From a checkpoint of a small mixture-of-experts model trained on Wikipedia: 13 layers.
Below are experts of layer 8 (counted from 0) of a mixture-of-experts language model. Rows are named router (the router's row for the expert), gate (a neuron's input weights, with its number), up (a neuron's input weights, with its number) and show model dimensions 0-111. Each number is 500 + 25 x the weight over its row's rms, rounded and kept within 0 to 999. Numbers have three digits each.
Before each expert's rows: a language model's description of what the expert responds to. This comes from a sample of Wikipedia text that the model never trained on.

# expert 25
What it handles: Words after the. Adjectives and nouns right after the or a possessive, such as same, first, largest, own, United, and title words like Daily.
router:474518507502486492485540512446470522478464502498497480487510522473499508505516497507482478520468564539515486542527492448484534460503468480499493527540483504509482519467476512493493538496507519503486514536468465533475455525515524481540536490533474485507499498531510518526520512515553502553521457534522513532496460455460481524508508492509
gate0:502528486491485508522489492481516498485520539493473484506499539481496506492543552466508455536535498488497535492526457467500502505516439484480498479517480479495477523484486486535491529488470494511475495507478550528466464513509501501505523509506514495494455508513491487526433466530499463494526482534521467508502504498472519524516491512468
up0:531458482503510487490514544510518514517508453492491481497491482496491491513470452532508533462504506513502508568484554484524503499517537482534512527473494517502529466536497520513467490507520530525518483539529485484526475494526548470503491507525501498538527458518478532493532520482496508494474508476504524541467484495490467477491471509531
gate1:494476505510464523476512485504537501531530507516492519515544498499525437484457500485490467526501513481500495492475507544515505483476478460505486489494483483457497478495458475529519518478481495486518496517488507488501472510479524530513545475551496494555471508506528525511475532495506467519576516503467523481517508457475513499495495497506
up1:500514472480545452502501552495511454490499542473483531488470524505497546531468507524501533506514470509475518489497503469488517525536492537510537523517495535542463517459529527479550490544532520512520484496514495508548511470506439474493471535427539494475494486480462497475489506499466493498411496506538482504500512504515468486497500495495
gate2:488486506515517513515511520487470488487487497510484498532455503473524513490495506508486489508527514481522495480509495491482512524541534503532515498504464496509515512545510508555447527478495505483487537486515516532465467496462496471491486536490474506465514480457503496517428492476570501502499498529486468526483499499534537503454489522531
up2:508504463472458517540505536510485509502477502485527476500478535465531567513546467464486468491536491472525496497494512475504463485516500519496492546497511465515494503493527501500492477505535483487508542500504490497479458511461501478540508509507460502516533502524496513500465484485579539507461490504517495509503454552551506532485509490562
gate3:511512485544521482521511539494475529485509520498515529498507502533470508491489501537504517477478486526530498550439490485480491521455510487506470502485478517510450508542499538491461500552503486490560525494492497473497531468553521481520590467515505498469509493522489516469475505454499501494492519520512527477536512494493487465515501488493
up3:527497495506512467498499514520518552479506500488522525521504564516498523484508510486495485468530501464523481550490508507516482434498522494479438500538516516524483473460492475533520457490545492522524507456551460533462515488502505472470480506477488504506475517505523488509498507500472461533517497489472463454498435532513503522486466449510
gate4:497468492473503522524527481439504504504532509474426504489472478527451452505510535483517485462514560496515480466515508505495503505528501485517510513486502479521516485480498515489526544537498561504495519486476478511508481519494479521488543492517541447523477512484508542496517535557504548508482518496522505490496515487462525473478476500538
up4:487473513486504488454483491513517496520521482511571497511512492511525503485477550515536516542539511493500565493491495548475517542475482521463452529491458491485485477500500559492517509493506510494510525546481514460497512484511492505517480502473498506554500500560512507491489498464527532523494514535517470483527522485502518497524493492511
gate5:501488490484526513474487549510524441483483482530516506481486418567478498518488500444556542517496505492489485560467518510489510493448487533494522480495476481498472501443500497479500513505483497450535496485544529512501460475496479477502507483517529525498492480543446563503494508487482526501521492558508472505520486522470529491466490532471
up5:470512507510483488502514528534552531470462509476507565530510507493484511486542485535495531499533511484523464503486480567550495549520528483499503510500500524474499517490478470503498497544482499496459532480478475446492532484548522459458500503507519490484485515502474516470532545502508518491446511494508499490495477454485481507524491498502
gate6:500529551530516478500488511482518495511515495533503469502516518490530465504470508504453476522472480506519497502497499451521515528517509443535490483508459486468514456474501514482568484505515525500521494520495497501543435509492529497529494476495509513487490469524478485468518472486514534517546506480465535498513459527491442501487465496497
up6:531518475494477464516501482550477496483449491443490509519489535487491511491541501479502539485517479486496506481515487509503457524486467536499507508477541520548490530474473518496497511450477534487495505504495495507497552479531524503499521458497481514503536540460496494554485495463463467477479522515513474504502482501488489526510464480493
gate7:492513558482467534482491479472511504482512504519470504510494460511515475469514513460528544485456521512526490482526502534540502503490500512487521471519502537553456496423504503563492512515467501478481504494542488541470521513517516514540503495488464532496501495494489550522469506499502444496485522498487522487538482547521503462503514470506
up7:498501512503480471476509533515499530489500514504479484503505467471471495527541465489475480490437495449495526494501478508504504476487541524503495475506498474482505545506510475498480491520533495534469532518510505537538449532532502515471517504549449508487520476491539501539512505484494542494441450492493513505531521505498461497497520520546
gate8:498516437524449506497495495463507454517529506504467518512511530494498530499499473500489479490484491489462465509506493528489506467509502505524515496501469474467509534495487522531497510548504469539524467505472452463509476514480517509524528502516523468513492473539512489526485531453542490489506505505502516488501527475475531483531525510510
up8:498485478485498519495493520462456495538484484525545439497511486482477500512525510465485532485456513463474503496573480520462492509519530496508522497515476494478540544514495499531509481468492504513484494501499457502498514492460565532512510539503489488489505496542515496511484500500547523506450476504508502532495470522467515496492520505522
gate9:448467523527470493476459517504488445533535506521509499514471505479485476479469538552532487511456514527484497470477459498463478489519522503510526488537502531501497540497512470496489525549527509516491486521481500498493532521466466494499515508425543517481509480480491528477524436548483538527525521496495476475438489496498471525553507493485
up9:495496487468509537474507465476490470501494544510525511522508511458543541470482497512495525482479495487470502505555469504494494507480508479507462490531505480481480516486482479515479454557487459540471515523475486510508517545495493555484537489493523513445485499493524544470520505501523525501514458508478471491468441530477475501539552459468
gate10:507468484479518458496473551511479486497536523508480483514516434493529505487466543479518487532487480466510526509508535499498496482511498490525519523521519490526478510485496502526502520473531553525500498472498482532491463505504488473472515486504510492511505477519548521529484483501490488533497456531543473529518503531484455529497495498501
up10:510498462477497516502493531521476525474538490539518480480507485492549506487503526546531473528470465469519520518510514504547465521488511469509515520516511519489467530471504485476505519481498555488502492460555456492519534510481513481513476520495491485482466476566509512499493450513530482515534490519495487534527456509502479523523529489501
gate11:512488498423509481487521488524473520528484463494511510519510506526473480496494497504512451515480523525499517515529492486501448480502474522479511496507514501489501460501491448515472528478537536499553498551435496495513528489505490499491522491492513511479522505497514497537507483482512480528466555508482471511509496490464475528468481470518
up11:494457483518479484462518478467500511527536539500521475513509474473478492506462505504478499487502539497519563492493517528520528526507520503474497476558480474470482521497472504498484517505513498501495489521483482515469470558518505509507484506506515513506522466539466508511493468471493507546482472482473507502516495479469491479494515528465
gate12:455485529544511530481493500477497480484515451538476482537504474510523521500499494472470512521521490537467535503482518506501528459496525517457467504545512502477450490483532507477456484469471502424540478505472492492514540511533503508524520528474460537470518497486500484492501506492506462503534477471521530524512532503460476483526483469483
up12:499497468508490482512530456495494493511496486498484526513488488456476509472498504514510513443447499558504516490493536566536486494540503459504465536465505521525533454520533475482563504489463511518512490495536455511499484524530505485521509449489483548517518492514520517490522481480514510518473502488449530552532477514459502504445480495484
gate13:521453535557510477478507500459509511474492502506513489488493475479554509527480483488485480487490483543507517560486467466458481483468511489523506534521499541505471468494521492482492505527500486494489481515459506549505539501476513512521510471517489499482511551464473464525497514514529466516472548528489547489477456467489499480537504481525
up13:503455540514502497512490493510482530516533519531526463513501437518505494470499469502466495564470518506532470470542517564512528461504504502499472476514513463475532548464497488470479525495494505501465486570472468508506462473498481507488477492483473567528468511539494511496518532498441526528548485425483507460487528475488470528484486469504
gate14:492525502489530517441452522488499487485543504507522502495536477510474522495471492491455528494519505492527507531525528497538505530499510460521450506490513516492453455514485529476495467476536513489468511525543521523492510527512524489521492511525529485505505482463511503509459517533452456501533479489499475510511489459524489440450478515537
up14:515493460509491490476490470491493476491519487523510463513522477491476520489504490514512523491471452528506472470497471539497499524498481464512495477464494455451522471474497493497471486487532466545499485516542442543502507517486468508470512498490544485522513491491487492483538444499471477501540518427495505476502504511499443491471482510499
gate15:501483523475506511501490510505507512491530454454515492471484459545490465493465510477541534484514500548517490451511486512506489464565554505483467501481532466537524492499510502507487485535518556505508509516471499506480495483521518541498460544459547506536471495468448539513500525504488528511521489471496524530500503521514526498542488500504
up15:528503475537480519514535497509480524464478520498448505515521519489491509446486498508477486511492537494523516482506473482481526488506482519527543498520544491488488519485520478483485460508534526495458478500461514536479442515528575552540528524491487459471510451475504491503503493533474490549522488470515513499508503490460559491512569496516
gate16:531510480496439495545531489516475490485506496522492490504541539557515476499460504483508468490489556501506490485485547490518489462472489509501486534494523488527508506473504450490483485533496479495507503481478484496545512473517479486523507494505465532508500501521474541497439461473516503503518459514478532548499483521478486522507493551457
up16:473475514516524521501472480526557513526495515498487509467482512509480532526558481495514544518482500501516491508505490496467511524500462465482556477457507482479522490495500533512469492483472462493526498502462536509536512467486465476459478494478488502529513565526496463475493526499486537505433503525488523454522524502519534487518515509495
gate17:471536505519569533481539509443488519487483512515476477539483459552494515492491515471471528544523509517510505511498470505538535508511499496541463532508518490515479461472444483535480511438499516537512492482477486507532521512515489508512509488511483500493523505490498497507487518465540489538510498488473534510498475519468474512456506500526
up17:516471523518541504478499515501520569512515485561480471466533493522544515486472527510478513539508534500519522493492513529492553422460456502505507486549507499506502514505471472539515514504500534544499540468498483446498549482486437557543462507477487527526481512492541543510485528471538522511484518512479496500511518476500446497518471512537
gate18:494500498503505421520475485449482485509500462525517545511524508468563517477506461520474494523504464486509489502451493476531483508480480506504496502491500536475485477486496536484473513465491519542469490496488481464508502437539515509524490512538507491486513561516477479511473551494486486454556520491504457448502452496537501510466457516516
up18:506502521483494515534470498502470511504495512486521453516518501515538512481474465568540496513486514525518552503487492476506466530472488498466513477529498501479484509500483491494488523477508489496494473521489454479476526486466544527508503473504469516497511534488497477466499514505471506507543515524501493505526470529535489527490475490479
gate19:532543527473500521462513539458518476523492511529472484504495500546499526484479529550466496474469505538509486503492499524526510519499509519483569515548501465503482520478502470507469479531520488520484489511500521515501502480497539507468473528511518510489525515451466518537552493485522492559545485467465506509534514504482533501464520489490
up19:491497481515511471494505513477526522490533520439450489506489525509514487498514516541521490509535507538543465543480478480531495480523521465516509486511492502490488507523490531479525455552473489481463520526500448496545535495502516496476502530507522474510501443525491470483479451540492501456509510477510515470490504460516498514501479498461
gate20:487547475457469484504503511517485471522500510483498537489554504455530473517496513462504495548502498501509518494442509552500530473493507520511481534489499499506531494483423492495476531457475513504480467533495513535525493550488488475498495447567501513520518470488491532484470498501532526474485496516482491473469487498484498493505476478521
up20:501499507518476478494516482504440537506474483482506533521489476484517471431535542469519488449496498513558499526483486497500498485527481543492544497528508515533520505500505492514475487503476466525475463512510505490463480471529503482489526535539507523481487513439420482505533504488481439521490496477498489520481463508506481571513506467485
gate21:542473488536527485480495509505506508492509498522496541510534512476508491487469510522473448509488478504526498500509452468500526503460467455542503476509544502474496516521489492541497506445463487484508484489485535565509490514502450509463527517474503489545523507437488498486465520547496491499569507525494490471476575478512544514446469470497
up21:558509471479545528457508518494490498514511544490504475489521504500530469440511501543498480463500477538502498480555489466524514478471519503506499514539500477497451518505523498489474496477521463438511485546529508527520482571482523544489499539514507531472523492477503500471512480488543510525518467492470491522505478486526499506512521472480
gate22:524497491489507518474512543541490509496502503482527471465500520550518479506453480505475517512457518543472490524490469490509498476435513487501510513495475560518500485490502492481476506510521464477533503514467488496509499506513467502476526509458513504508493516519508513490458481502540469506529439508546473517497499497557482496482493495519
up22:515458497533520483527527523468510482563500531513509505495540469465522506520479537491434489522498568503526488508505482534485493545485502490531440479511490473451496526505471487498531514517491499481472488522481500467522490513525499520534540511527489495528496468499538476533481483503546527508475462482461535541503513524469489470459498514503
gate23:498525496522500449486496511519515473493503536502517486509475540517471495500472486470504501510478492521525497513545495528520496498529532464489503533516480488496489505475472499530530511496495512541517513492494470508499511539489514517513506472461493508515533455529523524524532489507514513522503510457478533508480490481468483485482469513481
up23:471505507524516531487521483496465518496496479486499479526490530530490457523509484497525493523495494458505542463459468462474507490480507486494472533524484513478529467484514492504547497548486502508503510459507508483541518527472444533493527546529458479506506487486508468462515536502488514516448496484486499519454504511533516489524498518490
gate24:499541526462455509463516559516496475448508450474476480486551495483496459505492429536534478516486491522512492463531481448472537508489515500483474472515482543481493518510504491491506498467474459468504468498487492507531525532550492542482498488535512524501502510523504450519477493530514489497491477537488498511510484461538464513534489521535
up24:493471534515464534480506513536477513496497437469539510496569498481472499515499495498515485495527507498513509486458500506511469507492529509478489475516529468476498523542514489484455527534541518473507501499518516535477488522479509527490519466537490477528452511503550497466485514474520504561537478533499467512532495476503525515521527530495
gate25:485537512512508477472500503500489490499517545456420519536506535488514514476528462459459520495477497449507500557543450470500522514488460483510499525473512528511486485463499509510523547436455516540576466521470487472491496492514514470521516492494483532515507525497484482548482506511529491475480479491477521476463455469475455487489509544505
up25:478530497515496463486534465509491485511454532535467515500512520476475526500536460469481477508472475447504460522523475502494529455512496451556504498477531521471502488481492503524517527495483481525486534530453446534503490487540530520525531503561480491499501507494503493552544514504474482503502503518492541516460465448491454536483522521481
gate26:510517498504467481531482531479516506466514515488530477533520490487518456491503478509490493493488498507497538478536475496501571529474493551525522480518462541540458484478471510479530491490504498515504543477432508491523497536536546508535506507522486473498490446463497519522461431520518526481474471483481495508477480526456488482495520531513
up26:523462493524522527474446463509516488494530506505504497462489533466475520514463562506529505531488505504482516493503524542554470517509498498482517514497536437493519511487528480526472483529482510472474505513557496485460482451499419497470506538480516514481472506517478494526479526465511449508468502462491488477515542561474516499498480486535
gate27:477511501444471517496467539504528518488514474481522495493501491474486491490537492485553513515484483512497518522492457472514521460485500497492467473516505506529503514494498495509452517505457478520543493526500506477466489510502494525461517492496475486518494490498493463491478526519525458498517483513508506527504449493464524508453481502534
up27:519500503497473508482482492527458533455506460498468466456487505524520477505497512468540522566492519479506498532500457451433496446491479517514517503511457499485548559533480481461438478516512500497533465494510479506505501482457510495484491499484474541515489480502514463480510550531518518496486488549546513518537497479488510495478473472510
gate28:467529510506496504507487537514492507493488515489492460500450503491470485472451507520507499524521486515544473449446481488447520480493517498493498501523505512486513554498489508536492500538502501463464482497536477491517454515455462497498490516553498511483478523504543473551493463527477483483480483538518483512521524481529506482514507459517
up28:495499504495466463515561476511437464529466479512513529525500518511522500495514496507475464511535539516480476484461488480509486515538473405485489497512490493483504504572529515490475472522495450472488492476476492536471532502500474498523535504496509508530537440504477521544542461504531500506491567503483485489503513465516459511455506521495